Weights of a small mixture-of-experts language model, trained from scratch on English Wikipedia.
Size: 8 layers, width 192, vocabulary 26579.
Training: a variant of Muon for the experts, 616M tokens, 4703 steps.
Below are experts of layer 5 (counted from 0) of a mixture-of-experts language model. Rows are named up (a neuron's input weights, with its number) and show model dimensions 0-191. Each number is 128 + 24 x the weight over its row's rms, rounded and kept within 0 to 255. Numbers have three digits each.
Before each expert's rows: a language model's description of what the expert responds to; "mostly gets" lists some tokens that are sent to it at least half of the time. This comes from a sample of Wikipedia text that the model never trained on.

# expert 17
Prepositions and compound starts. Prepositions and particles after determiners or possessives, often starting compounds: out(lining), up(bringing), back(wards), under, over, head coach, for.
mostly gets: " under", " head", " Out", " over", " Over", "Out"
up0:174131109132114132126147134152132133111121118147163120133129136157134121122171116151100148109121137099142038112110123115151095126156143160107164136113125115160155130119138130101107130121128100143109114067124159153112121080143126145147120126182119105150130100095187089132135121098154130162099122150159187137111123084194131125162103087115140113134110107105130153090134147111163136172142132137090104119140125127141117159131091138090162157128132129148138148136128120137126138105135073107165149150103101100095138140088117131111121114076112155069138151112158132111120140108133124106
up1:138152123130094142142113108155131120102100177153133136121104130148094147152103130127130146109157121139104137138106090160157160149103165148108171150125186109092147120142099155148115146106090132117131098114109149171050133103115086153128139109153117143135111111109106146131133112137148137141200107143139101081118123108125129097097101139101090143116143131141134129103156177132136099122173167140126071147134170110139124089072096163142138129142110126135165146145131081126140124150099131109153149110131171118103125132137115153087151151110147134120140111104112075143111126170136118125
up2:148117114068144166130150154134123129158130154123117145136125097144135102076127111108130131129118145147183112118104137130107092120140086137128130154083118121171113131151112104124112155123099104093126093136120128138143085097121160136144087099150089128098151128171108183136087144085133141164134134142128163115144120146102090144132135110119059121092140152126135141120091131100133144148146110161154091134116145149111159165164105180154163109126081091129113129114108127122150106139116096123135115159116108143185121116075170119105142150120168138133151100141142151146125102106163132165
up3:140126173160112139106144152114087183128149183147109127130154137118176135070192161113092127088120156101149161127148091118113143158136131139135107147134137132086116116129142126129122105107113106114105162149138125141136108129104111104115139159108165116103137109143092142114144123130146099118121103123157125140124146157156149129117138148119124119133169118147077143067125117117127110119142111146144116101136121107100184148110139130123181123136150080103137092110108124104165186157129129157109146104128122171114119144075127111087157152113156135094121131092134119097162088136182113152
up4:114124115101093120124081132127118092135094131140135089129097150119147115161100130124105122116118151138114101166150110154175146039138109184092103079109175133136153136144107156134127129145129140117124141105132144132139158118133105157131141138143185100144115118120142121129139135141147094143175115135169125109150136131155118092103089076147108133125149111187146132128109137085138127167102157122115126123155143133135118104124168125145148151131118113121094126105206127132164160187146117139072140108108119122111116095124122152129091134082154114119140116078120155121124118151127147113
up5:141110058140093112122128091125129135142109102129105137101164130116159148156147116136127124153107130114137136077123152125116102142140086162143121105152108088144113158124112144096150130153121072153094177122126128136135130150122128160121143129132158086152136129108124102138049109147141117110118140122155122154135087109123155041178124136077133121077150100163124126145108108125140154141136146088126134118150144149161143167163127146129137138102156105177152119116099117092110141140135164108126154092099131136120119130156110112113106132109205152147101123133100159117115128142125110130
up6:126100140127147093117148112099149092168132116141137128119095106134142107121147153116112148147096125107137107147116107143147151132079097157106107136131136140117144112109130159104140155123086116116131146128115125158104056170146123114106147151086127141134152116140057091150150126167157120176149146100115116118197131119125151064166101167116155136140167130151129133112091126138135119161125116158146142121172154172091164168152120160081114113097097114101132140160126106130131070156143103146164144133119169135107146117114165093106127119153129116119120106121103141100119131116143137119
up7:152115111104123161155087183161129118109115162122108107161112154110112162112141165144122188137129124155121137159108123135140165130154125116143120122105102136137148089120144136153133168117173123157115140107103145132091144113087141130078148147121159087119124142121124095081144182119134096124098124108148158149131117148134124120110060117112135140122168102114149124112128126110151187137142134124124114064147121174106097156154181146127158105125110144118120095177156077115117117141120120125087127131148137137103124111118111150149161156122143130126130160137108150192146140113087147102
up8:093127153163116124136151132102113103119096138095086156122097127115106138121144126112108143145148120140120129132143175125115126120145166121124135199112123111155147100068134154145145099119117134116149104143093156124136125135142126102132133148128168166131151123159139066115131139159097093079136131140132101144188106167158119112109160070124127140160184109109113120125095106138122161156161120121133151087132153183167125149112127174103144146148132164108084132127120129114132120152116159108144118086121130106130152136154111096140084127106103193111126107163153144151110085133132127116
up9:131123136123099123106158111128174102158126093137123149123147124078095127129160134130095117119118137133165110127134151156109143131156131098111103095123129110133142078135136139160121108131122134142120149124147145136124129183113129139108169076136124131148122135152101099122060136106153147149097092137189111156098148118135145102110153137060159099101174136122129131116103125117145099126130152095104114145115133138109134167114134140117150149134126129115104118143139116120083110133130085126123088093143167193141135141137160143116111125150150145103141197099088127191079118076160145131
up10:091145119125106150137142129123140100107153119100177155129098135138133081132074125170098098121135116109130141075087111100127133112122134126173113151096147146123167142151118168111123173113139137110106134111126166118137112130136115130105127172146129119104100118116128178139128143113111164115125136120180142121102136162163139141131143118125115147126143114103134140140147111117151214108152151153084134127113117114191155117104095138131127079110118126136131177154137124133155134118163112144114130163079106131114158136130088132125160056118143114137118101137096130168054128118129148107
up11:105133147139132155142091146122106089140090133119129113133110086109138117150144111128101132101144100059139103089109115140115126116094126141101151139086113125115110156123129160130124141103066126123131104123109110153132189091113102105143065117157164121149137101069155087105143120093114136133150127114123100093164148147121114065144099123129124157143163149107103131119158128134146111102143156141103088146104151107182121092131120171121175094163119141147133143162112129131140168134112141139128152164128098132112133168158109122123131112171112126125111171098134170110138147129125114167
up12:128116147118143148132173107152138107074135098116147178114106138135155132101100133139188113124073140117151144115139094163140115149153143113128106098110084141103132142097104131143154118109126166128121155147126127141143126126083088096151128118179112164166119094100100094133090102095158128135121142116133105140132131091111139115116133150099111166140127135093163112185136173120096138128124105161101087142156166149167112080137107111103141149109095089121086164116141119127119136092149089166142136123136135117091118116103157127122113137111151119159161082170097099126130120105137140145
up13:149125124121123144131086107143129097177111152157057124157129144128117128129101123120106109104085153112119125135135111119105140117119145104117073136106175166155165089173094124150125107144146121156099130114122121140135141127127152102148071115163109104183144148116135106153087131152118086175107155126139142087102142108129109088113136158129159140102164149135124124124140172127120123116149096104146117136131158155097145126146115158110158085127113129115118114159121121150138156133109135139131161051183172122115156099155127137108130097130092150185162107146098130121129122123110126152
up14:152109140100177145122068091108153090109112094165175143083107129165139099116137124154107116081160138134111128121112106095147129144119192111126125148130102123181134105169099095135109099151107102085110107112103087144084099167122169154147146116158154133150117132108099113133105120107130129144081162116111140153155124113100099159126118168117120092109158180105151112088124117099128122122107145084161157120113132132148119118129097143126148175124105145132112129140145115099109129132143123146129141095113159119117154096141114124130173097121095133123135112132163149125106137082124113160
up15:139143135141137112164104115146166127125110165167129130136119127168095136123149113161096128161096126149142150114127122150114101137115099121144103162098151119073110123096136099150107139173125140135094158141135100114141089097105163143159114147156122153154169123150211115146120136092133130150147174141176129133118154168134131152128104098090126134129107104154156136103077132127117168130084139122071134114132148136123164113162156126122116136124132118136123183118161106094127181136155138119143133123133144156136143078095148124126126163187139120160109122146119170108144134093147104150
up16:164148122113103107118136128111139140140157078164142110100081082133141114147057129110146135079125111109139100113090144074149129141128124102143138168143152134137131122128135140132122087137122098111120137136130160152112088140146107150143150104150104139116083100085111128176127168111155171135079161112129139131113128131164108140109112142126123169129128163150166125141173115128145116136152120125102072152144161162125114142121131143156141108160119166198083149141082147115151123111137121132130115103121128133155126156106115093137133139103122117092146115123103113170176092143139154085
up17:111122143130097145134118129064150144113154124104150203122169134137113154130084126148123142132145149144121125148209151177129145124172094131138105139106119128122089099117142093129139141199124131138113096140127122110110140146111133163131128140133143125119102100122152150110111117097169124165114137098142125067103091098105106107082142153148105122113118149108144157123162134122169146120099142111113116131133125145127184128158122147121164114124162118114073130119160104165116147130110133137133204112148173155124123162149116114133141121116151137106132103129127143076131123094112103126
up18:148154171157143132110146125097148120091092120087103131135140111120156101138126122149173111092114072106165106107140133140114091131160150125129125159093106154175094111114107140147123108107150145109122106165104130105125120079113107105152130129132183133139127134151123153158070101146158123146119116130132124137154108151119116154127109114100088132110097121153163131098114127100118205146174154155101113112069144171135115173148113118172183132105121091113128126118105122124167110154145090135136139095104085136122119162169116136139144162115132149137109129131111115143129131145162117156
up19:128092157106097131147087127092126141123108158150143118138126128126156083116133110102144114110121109136139110106155090177105106098138154133153140160120124103100147131146145139138123135124141142157103097093156134146109129119169092127149141190137117131123134125094170114130111098092105097121098126112128096149129121153160122078178149106119090140145135159082155102132122168147135202116135109116147116128142142106158114132129120146113192095113140099123129170119143135092147124138158109138095141187123089089098166092126114134111113138115124130058088141144153149139128138113161149108
up20:121109125113158137112125137132141134162116139126105136125138121164100102081161140141139120151157115118115140157138175152166141119125135191190102159163142119124100113115139126096104113115142148100149122157115140105125131103089154145115139115102110128156111167149104134139118134127112199164137176121149121159127133136130123103115078155109144140113174126143112120128073116103166119094177110089110131096083153159158147149164140140092136096079104131196126177104154146119151112117143175106143118124130117115134129149102177109141100118118121135094123134116100083111146117113141125127
up21:135127122096089134126129093163102073149161145153121155154122128151117141174136101120114123146160128122110107154115119146080112112101165144189097131141141107105140153129119111119170173116118078157121138127126077108135099117118120118120150104140095153103106123142141144085122153166151140136161142154115128128122076082144123140157112063112134115094137140134185094103141110123129129141147084100114136111158171078134134116095124148123133133143086117133133132195124105109112156129140116152102088158117098113174156170125107123132149135144181120126142114113094126140136113118132126101
up22:110106136133088079152131116127123136172166109161138138125116135135174124098153131165106142120100107136131151150154140106142132112137106142120098173139141128108146138090131158131137160104101093073116113151115125137108132177122151139124147131121145134130141149166138109167111098141152118083116133117136182122113056131128091103123113133081141086090173121152128138107090172116169126145145149166140098114134110105119138138156166160084169123115129134122111182135123123135084108152105099113118133129166115138112125124162140119131161127129093157094192098105123153110084121140151137142

# expert 35
Clause linking commas. Commas after introductory phrases and subordinators like where, how, because, although, However, before the subject.
mostly gets: " where", " However", " how", " because", " although", " Although"
up0:118100134174135116137086153094177109126138112142123098146101156158100161096112131113145108090124112109174122166126166105126108102157130137139134127128121146140177123114144113117141118103159116103169139115122100104167110141141108134093180143121144122126169119147101140126118131125128146103125139087094133097170134122146086135134160154151125146143147175097121114153115137150107076139146116050153132130136158088151124163119127105133157129130154073120123131097131133152112146153119091078121168106121125093105152119127098138174116132120125145159135080152152126129122166060111124122
up1:125110146102150130142136145143119086118118084125120110101082126112125126131109121112128144177127137104150120146125120098127135146134108101161134111130132099126126076134113134142165110179094113147104120114095122110140153128122113080158049110146133100144102090151223164146112104107111106186135135136095144141112128088116144133128152131106132133159142135127174135128157155119097120148118119124118127116081133133132125144144158157119167121143131106120120154096121132081141128131147156087131128143116101168101117064115161160134135123135170131132141129153134182151119127134179133070
up2:121122161140110142101113150109134164114122114131107118136110127158140135124067145135120154136130111127126134128149087106116144089132122145099132160141119130127132091125120081177130084120110121164098109130143084110098125143106138104116168137105099111097157127133106122120158103141127201115146158137158127115088111102155112156141143169088134114142158127128113148166111154156058158145145100153148110125109156124139140133143122119136110092170100157106103130127165131105103169137116126114149124150140101113144120118141123162166139138123206149105125142106112083112148122082139149049
up3:104168150113114126135113133126131097132107138108115138127100120113095108078156036072167123077131161166103123111151126139185139089134178090127128118092092120144116089109139126154142114124149121131137117123160122128153158151150102067100132124122121125117101088126126133133150153122137148128148100151166144151134155127139180132147104163089109093110143119096105130129139137137095132089126115135133134122103162148084142106154137116129121117124128120130166133086144070126176102139117139135166139113166138147120117131138107118109151155160111142157137084128131083095107110157137148137
up4:138118127092162145106135196117159123049132114128150102134140102107108126148126156096147113083092105124150156118144091118134172142109110132134099119126153114131125088113123166037103117104126116099153135114064148141137135164137110095106116099143098124149140098084168124132135134083152104119162120129135098166130105099142162127127142151151165155127130173131085126148122101098131100138117084114117137120145138116139147141125131135120117100114161107139110175113175120119143121117089121134146123113131148127114092160154153098157111124158125134126116150158105132146114174086124130137
up5:106239120138119123150133118118106127155135104173121126127085107104156081121132122142136099096122126160137120126164108150119115119098132116190131136115153119173126101135131135105136120120139136119099151177099116118123129116129135109144157135147132101157108134118130108126149114181150146122125130075127129131135135107127118053115127134131101117128107137141099138128114177128146123134173152152119143123115146153157102104138153138094138131114136055136115086081122129142111089135086113163119128086150137155091129095137150140158150118127106119111133084138130183085100157096148139138
up6:097170140131190074101126092171095092180130087118095104183100106128105127105112111138170112181127141108122135147111153131178160123145136138169092098144147143105123136136109108087143144150175131127129150132141105099153138105125158137087138127151112112159133126144100131162099132158149179152150118078118088156138104139128138144182131144125154140107118132105126133163146150131133174127155129154167126100150116126126127122138130143134090128131140131097140113090175119135107090131125118100148139166113119100100140170120157123136113145102159134078121130138147161157128121118145117122
up7:198094128114150134105097131156131165121128143110118154108123139158141125123099156104125162144132065140149113144142110095145180117121116128124131120127132123109121175108127164142104135255096122122138088125119138101142139114138118103111138089157132120114124120118120104117120094147123138116127143142130150113116109111148157133155125136144133141178128137143120132147127143090116097093118137148118113142107135072134095097141135148120123142141145146103142159169151139079129130123124149136158140163089150132100151143121130119117149125140118133108135110112143115147153116136134126122
up8:133145143105125146116094163124118080134145156148117104110115145145135075136167123116147125093176122128139142071159127109145138129138174137137134117115161098143101146137123133101123102117124140123092099082134117123136095090144199112157138150105119113132143122155121110167129145145092133140151102136166108089109144126111125125139134136156143134107116154132129155143166097157136118124128130119099143124046139117122164121127123127119144152144117161223144128074145124134174092146131161144141157114133083127122113122131076146157157107128084103085137150138109122131117110144133181118
up9:148122176136100172133103136131085078150163150105135136101146137093142147103146133152111164100110148112168124131118090131120154123122127122083136127124123110131093161097117147148148155123164131108115091107168118123116076125131141092117135129125134095144146121119119114149169119125137122160157116134107161143133044099109121115105137101138117143134158132119136130167141097137059087129149170118120094138136106137145067090072117115146101099157134088157166156150137128091167146160112129113135126113172171130105177107132121127113127111158121141160131153134127161118146132138142112136
up10:165129128145110177118156141129149125117140131145171105137130138092117107149072119104118151117103147091128130119143150111191114071167143081149107129141151101141121144118097090124169119149112166141183151098123136118130140119136134163140128103096112116076110104138107130118150122100116132137139123143152120134109118169188158131087141135083109102090153136121118129141118127151155099124111163086147139122130122179131132150149080126123121119129115085100118138120107095122179136162069104115127180137100129123118156135130132108148149132098123107151107081115127106123089142168114124084
up11:150108137125154143092136124163117147131150210164133089131113128125133128132157138127116115120108165117148104083124142154101123141142139125126097122109141108118132125128125084173113130130156162124165151118159123181098136149119142168140098153096143098101132089123129133131141097155157115127153108152090116160138123130138158172119150160125160130096135144119109130123160156147133163134159089125099124127127111117128169115135125144117096133121129072125114121109119108128129110134113141182160163151126118174127244133127141100122126148138117177147126160172084105120138114169135130126
up12:126171133123149163128120089173111135073166130117157149113119150075124112136159152122121151093100126112150119116127122123146102114154130116127116099082117124137123117144123157073158126133159113094129120078165130178136125149130145106079157128097119156124097138119132133075159108167107116144144129121145098114092146108137153140125087118116127080115133159125148150147096113147090135128167139099105160145087147142142140125150105134080122169175157123130129090144100090084114119090130160126128120180102152182129123154131145112096140129141120123156168143089117143121135117152119125091
up13:101160137108100140127113122150115147096114111167135138115113159090166163148122124158137147156097086146144140110129135130111152099104161127130127112131143132132082119107139088129135158081105154114123159140148073155154122140150176081130107150105121139131135144088145133141111107106118112150149188129104136130097143145131147151126133095061156159161135084177098095166086133122156113108153068102081141165147113126163146127159108112140140132140088097150132109134110151085125125143112119124132124134109102099099112160138126127123114120142096156126121148078101123110135144121190132124
up14:106145106108160109135126184137150156089141110115105145109094181128143131104123111141107128157100158099155140127113160137142105086129127135132133119129111117139186144146157096162121195124119074084136146091122137177119143205149105181131087132116127096115154123128089135080110137100133139176168142164140147123087133092178100138095147139130135147137099127141123135122110118137164103150154126128127158143110144119135179146128098143118118102147158087153123111141130098126127157140116118172140132116150144121079104118118121137133143099161097140115173123133130133128125144152150140142
up15:099137110139121091128089107137142123111134092146145110129142159155114131150146101104165134131120133167129116113063111120100130154112124148131155131126144099119147083132145132131108156180110152157117119108116145120143149105152160112125135103158083162123121093170091180120129182109102131125130135154134148143144111115139152079110130132142128126153177116124123128169146154128152120143171081110140134135103122115136144163155145150101118119109150077127113126116136111131120116128132153204139147103108119116140113190112106134153104159154126126099131117165163193124140120138211136160
up16:125171105112104113107150138151156098104106117155119149146138136094063129169136119153149170127135144130142138120159103138159114134167132135126162131096143139129134100130111145114116130114114117135101162128124128148120119115159126149145114092103164089126153129131114131102119073152206132157116138148128150129127135130124131130161143137141151157191161151133134152146088133115127171117152170122134117141129132142121171111103129143170133172123138128141135109175158102149119157181098133135135156124106124117113170141145129114179099136131147153099208116110140159163108156130196106100
up17:121067165123138110125149108123092138086150103108131124112115133085076110175136151162149194142089107174139140124128069136108141128174156122140115123156144138128125121144141074113150123124119116130144127115122108164150092105152103122132134122106137093134152117132145131108097124130191137111096138159151146107126140164154100121087108117089148171141110128127160137129109082135152148103114091171111120102140117131119146133156131122172124098155161141176106115128114102149092169149097142141128105090131162119078117141124154097145125135134130143119146136081148145122149144137136168089
up18:107141133131110146142128092102151130126125114118081127121105125118116144091098134114103123108081139111161096108127108103136111135190106079097111120084144145151080111137156169116115103113163104110132119078093127127170103166107147122121163120115123133141136136120084166118133130146181109132161087140127118122140122126083093110135130129153075150153111135144145139144195142178143117095158151167116118152037099116108121117123126127124128160140129094128125154154107130140145129172104127090086151118130114111128147119132138128131116111104124180119156108142147110111128123151112177131
up19:118163078142110090095070143172111107136146121101078130141133157106102128147148113089113150143140148164121140148169147106113150171092139116149137117125117117121140104089087090142119123166096121130132166145124131118162112153110122132134140079098147128143139161108122120131165104167149140183118110137152152145142128108136140145119116088127135141133122145099124136115095144082150123156104148102161111121134112097132139162138114159176232119147152152123111113128111133128098127136119109160144139148130136143100141151108113110150145119099114108121156119156175175112120088143092155145
up20:131103112063110118111082140084139138106155137147114114139154075129138134143137122107144122110106117121139151151126092121146115139144145143162144172133147101140138127080159172099128154158082131136131141134130122141113108098146119122120157145116142113161157161125119110121131118124136141149096146096109156112129154137131176125100069157143143128152143182080122098134111158138099165111199118160102134140166133131126105074114102150134103121122119153086115164096133152153138104155129065107100138134090121139123123161124179115131153111130153148059129134112130141134117149122166134154
up21:128123137123127182081128090113122126124141139122133127095131131144129102127129151104135151137127133130174158046126161128139131125140144143090165122105164117163163118152133139132122110103106108121170171161124156086128096149127168097094127143101128119134160200168110105130092154128111155093128110134128120144156116121110167116095091143078118116109181095116142169145136129123111137120086121131146147097135153150142097086121145126118127101124138134102088108094177109085077120163147149129145133138115110111129156156127139122151129111158150159143135182122145088125121142088129131142
up22:154131147109163129131140164145133089147133096163148095143116131145114122145124103154120137127105129154173083117174127144116135074112104141145110131124118109101157101108132134153113132117127099144160088108120132125089126151150166112079135088154135126160138117138145114137120108113137151139119138150104112117169083104125125130098090166140123127104151167118126171128109075111165149158098141093083151132120161116108112178173151171098137142095150117141163089139117135146153100102075111130132118147178125145116127152086097168111120127167134151082127112106104155151142119084121100137

# expert 15
Temporal clause openers. Temporal conjunctions and prepositions opening clauses in biographies, such as after, before, during, until, despite, often sentence-initial.
mostly gets: " before", "After", " During", " until", " After", " after"
up0:161150144124108094135106104138142113162111149095128080129099175137091111139136115160117168140144132145171106119153111129135111119137139151123109123132118133120142201120146141125132109175103134126112133104128119087096137171122129122128159098143106151122157085133128141131106136120125154141137167132110133102086127143197155122156153127115151154118141107135151118142127157157070091095094109108091153109095105132131111164128147145096133141071143135194123149108110118155068146142160129100157161070163128096136112134141123142120139106133142141122170146154164138162135142088128143128
up1:141172153106128102157141092133118131077131119162124100130121112157152106139130172154144079143127102131123122099097105123146105164134116131087122109111091145156145121127131093035115155129103134112137145096143123145144153152160123095127128144144139175100109162132134131164118156128131132140135117159140147107067118133091109144135091153123127103135114154099140135103115140137142085101194115128168128113109161130164139144102151101122138125120109137152106166107129146175175123100124124115133186093142134093102101104122134119148122140122113101110150148164072174149111121146142115107
up2:107147155165099134091102100110127146164093114169138112131116144144144146147149122128157151150102091127119144117139128110169118127144135139088126122127168130147143136110086109112102130129130068109138154131130163098097136189174148133031110116119102098109080150125141093118128139099118121152124129127124103133134132132177132060109084131159152173145166122173107130117135085136123141126119108101141091126113152173091125128182136107146137124121122136130147117087142127113132139088116115143150148117111105103146144159153120137127148139166097115145131154132135126092118133134118142185
up3:106127118102078114108129118080096128091090115154098108150141138135158115127130100117132221119152078126132122153110118150117134152125128166089127167087124103117100149124166168110113156107089130107118164111124125131151154139155103158136135143106111132159120142114126140125145119127159123118153130154107126133117135139115195157102083152061145120135118117115142116127117103182117130111118104134159115086126123148152158089156126134111128106091110092147139153141134149147125141132170150133107119078161142144113126131129113120137115115141118152084111108161126145135096095130213131138
up4:118177177109149129131134143143063139139107123129128096162181117157104144141153139119148141146128120167160124132138085137127123099114106126121151127127175124070108102146115107139132096134139094144162162109128151124128087124156082124131097076133116104117094143162113111155105144126104130126132110140139130095102086161108162109122161127078112118144139155092167146136071152170136112135123118118133164094130136174119074122094133121103086108148100130143096129166076123111146092139116141088150168123133123120132102104145114142127127107132134169158130162169135133112124121086118136134
up5:109084140185122112112103112126114133158151145101146115157131107139158092143101145138111116079137102125139142110133113117118091136094109144101130147123128108131114092120138114048140139140134091107147059157120135109112162127101145147155126105138125106147195124100127121128152144114122140170147165095109137119114158132147137158135114123138096144112144099082161146131083136128149118132184130145132114095127124083129118096134122121123146163155136136140127175109126116105152146143155106128092124118126096141148152121129168168141080165152133110136113149100060106093129152132081173121
up6:122104122126188126072086081134101093130129120160154134122140157158141121122126160115084130123123146132145138149105127118123125098142128132126144098088143104082153125139158101114129164168106102140140147080141150145116119113127128158193120132141135162117106110096116081164117127134155131177141131126127109184129107120133122140173117121131135105191134129063139147108148141094138113110141060115151098134121114115112100100128136101119154114122122125157134111156127094101133102152151166140106158169153165109118166102106115144111139090116133161086106106119120104101147157125152155137
up7:126120138169125120088094159152131124182117110092144095115081121161134138129103133115186135106129144144102133138135123155179173106124114150114119129112170123153127112125144147129113114104112093136120129138115118127158131140151113148102141140108116108124091151108128089123132127129142125142147119126124120132181114104151102130120115120135093132108180128124109119193133079135134110092121069118136137033122152125156114131141098125120115152165144136123137097144095097150115126142147075132149149092167135114119194087105113117125118174104125143087144103141124100108107164080118142115
up8:166150150131124135113123155123164136121099143154119115055130125135119162142109150189147142074104127156123124100157121116132150118115129134100140131135119131110120141102098118085124133154137109161106127093110145089140129131097126113111141104105129093106130122140106149139138122105121134092135147124151137161148113129180117143168100123132132124131192116124084131155085136093154115092197088112097145160116107174116131135137130114153106092105089097172151122118096125142146160132142135125134139101170147091102162147137102133094099101121135161149102128111124119089062139174127168133
up9:161109103171113130134148136095132140121121070134138148150096130090085115141139139100124122117106094105124108136150131106169144177167125105109132174164117087151088102100122140162099103142137045126131158115106115145146097109153148076100108125119124133095094138139123123143116129120118132109117157148137110136133095157109106138151127123133149121161140144104159143178078151117111171163161122111161130114107133116128136140114175113103135114115148090148144134133150157133111073159140150182100110147105103145136103154107106104129119144149084167090111161113166116145122137117154134113
up10:117120119106124138125146103127089099108150147155156117132120153130156123109129134126105119143132087110134146157137116134107115116172136123107111126152150133155114120113133166139155124194077129130157142133141105111148132144100138120192167155162118077140111063085176105117119151111086143107119148123149090147129100079163124109170135140148154076113162133095118149123122105143109142129137131101162087108172128143183176118128135176131138113104160147133103126127130096154165149160134087133128109090123150125174129105158141143147107137116135111168134111149138101083150150140111130115
up11:100116166132159151125167109093135106135127114103153113160147145137129117119083113111139141135167103145108126131119100083095132127109085172117101102115117126133112124171140148139130106098098108111183104153129109124114122145115114139127128129145172114110138157125160190101094163170187066209199143124122146131122081112128128156173150111123167111104122117127107149130120148159150147170148110096102135125104161118168127102124126147134124128122129134144158124102115143131181137103133113145135127074137131115111131133161148122145132114139142130151091117138104096134143103148142127090
up12:123132126137106142076117146112131136128178113126136098116141115163144146116138131137146135146140108164118135164112116127130117135171189125160107185137150118094135109193143157166129124112114098133123145130169138181107106104145156112130119077138083166111146158101102095087153116095151107098135150126117113146137097137126153101167129140122138121128125111092122182160123142155130161139138126092115132099074163125174106099121094122172114118119135113159082141154105096137134117150097150172096112160148132147139167115137106164124123128123173138105143129123107136157099082138108121137
up13:124112161128094122105088120098170099105147121108157133123169142130116173152138113126111150114091087117115121114162118160174101130138108057177097128108136122161164097097116098128121161154075116152146092118158152123145149104132139102119109124141127145083121117109110131199143142132126125115133129142145101111118138152135129134150126106109108137147143128142180130164092098165138156156140102129151163136111137069087099149133125117130139124115106132192124115147136063158141136103159140130082127117151112114167115143113115094128108128081123127142121101112120131089144127137153107148
up14:107148117118126107135100139134157102137139148155140173157140147137147130137085114185176110086097140096114126134086131111121124131129134123134107120105172087140136126100135098140141098155146138117091175116137078152166179127157131113106135122111165125119152085111125152139133115085128148142135142128125083136147105102133114107150130102105110135130132116136103131177143086148118114158173129142125088090124110123133106136136147098168091101118149126128146084145149115129152082108135145167133140143112200092090099128178125188125136130111099128132138097082142124107155171103145131120
up15:141116072118124124115128117165110127122194113121127110145101171119110100074153159154102104191137095169146133138165126087140130131153167133159147102094127106154155121108126159124125073115170125070133119161104140103138149104127129103121141132163124156162111149131157136137105159133116142133138121140112099189096107113160129118127149105150140086193140188117124123100123171115144110119131102100155128114125112137145130109168169120119134124091090122121132131113146135111174104132133120124109113149099132142102111122175127098068144124154134127128114139107097110108144100137131134120
up16:107129138117156151094142137140079122091130116109132103141126218136120141133098134104163095078095057091173132144139135158118105120074132143141124109127203126138131094134113098115119164123157172119101120137156154111141119176157140077096121146140126127098134134140110122103113190123141141129158135118163127167106118135194126142086127149119143121123108161108110097145141141126105120117113119141132145136155132144102108145132105110137138126101115111145136118133107147114152139142134120107124135080121144145107139150163118154153140129104109177139123148138117183178118106132119150155
up17:131168088114127132151134089112151131134161128130158121142130106132123118096084117098119139095152131129144112099154193103138163162174142143100114138114187120128125094144156101122117125150153140139122162122119088086111086109144117132084166132113115113127114130158107118091119110151099139165109135111128097125115168103122181109140111103129124126120145124135149136137155154127102127124102085103120122168132103136136127154114112132168101109125127139147151118134157151147152156172135148193129153138108061108151188142093112106141141113151163090146130109126135151137148166062126099115
up18:110138140112150125114151122126110081109159133120160092153125150138134138125084131100096147125116128119115080093116135114168163122125158140110133131103113076149127159093141128118124093124156151208128104074109112160149122145144104155106097096075082150159137140145113151137123106150116081111146097114126113171096135103147140181130110138122072117129174143115092116157175149199138103164092103168130128067132136105116134118138126121137126131157123116139119119144120160128134072115144121120143148142131106106133116142128147125161120135142114148130114146096116129105138116116149117081
up19:132110138109112088123118109145101095115134129130138075117171222110137129136146110123170134111167112126111135147122090133094175088136114120161150119132175129105124129172171132069159136105161128132136111091159126116100137133138128129174148108145134131099125140118135125105130086114126119102116127133132102107146114122131111155141126134130125123178154132149154133101128078109136106117161118079144071072122095088127121122144126135124102201118118160138118101124090146129116134121137102124137158131146116130112132111150118123144116095078193116112124164103117136121105135166098106126
up20:123130098109114131114092098093091089136100124189044099125135102108143109128094142118149112143113103144150143110144078141114131162121133149143207125157137103132152115138145161135150127179115141094133176158123137163128118129136156126161113160151121149151113085122127118141132116109156099144152173166149134156090155105120164098129149118102138140161096127101152146161123146129113128139116132147163117078141164125115125134113100106105207105103143111133110120135120150119122103150138128116163147137142149099122102116104134102133158120151148177119121130114124137125122172118154166148
up21:138153100126142124100150135069131089156111119116099140153137164104135152178087084148172115119118118131121144142158062146137173123123134112094155121121128107135124100124112161117133139144133146090093126147143110157155138119142120157125111103109087142173150135131124156113118174148127139108139124118100142131098083101083106102125104134098104116103123142132151145168165063148129115133129154133119156135096106119117133135096103084169150121151143092168094159120103144148131143212112148116142140122151104120115105112170113147117101119110130176143143156134119122127113117127170134169
up22:112126086131157130121154108166091051125077100128164135132133114140116174167127111155130157129106171062147117121133117111137130157136093062104125143116119146149171122136142118133170166144070156072126135125117125122132141112145152141137144124124112105156156101089115103102131154113161130162133157163093116076144126136158163104138151122153151108127124106097126118162140132123121107146114123146177139118131131135116157118106153127124162135112114134150136134120128124173086108135141136115123135145094052102132126116132132103120113117133154107126111130149086145136147117120165137065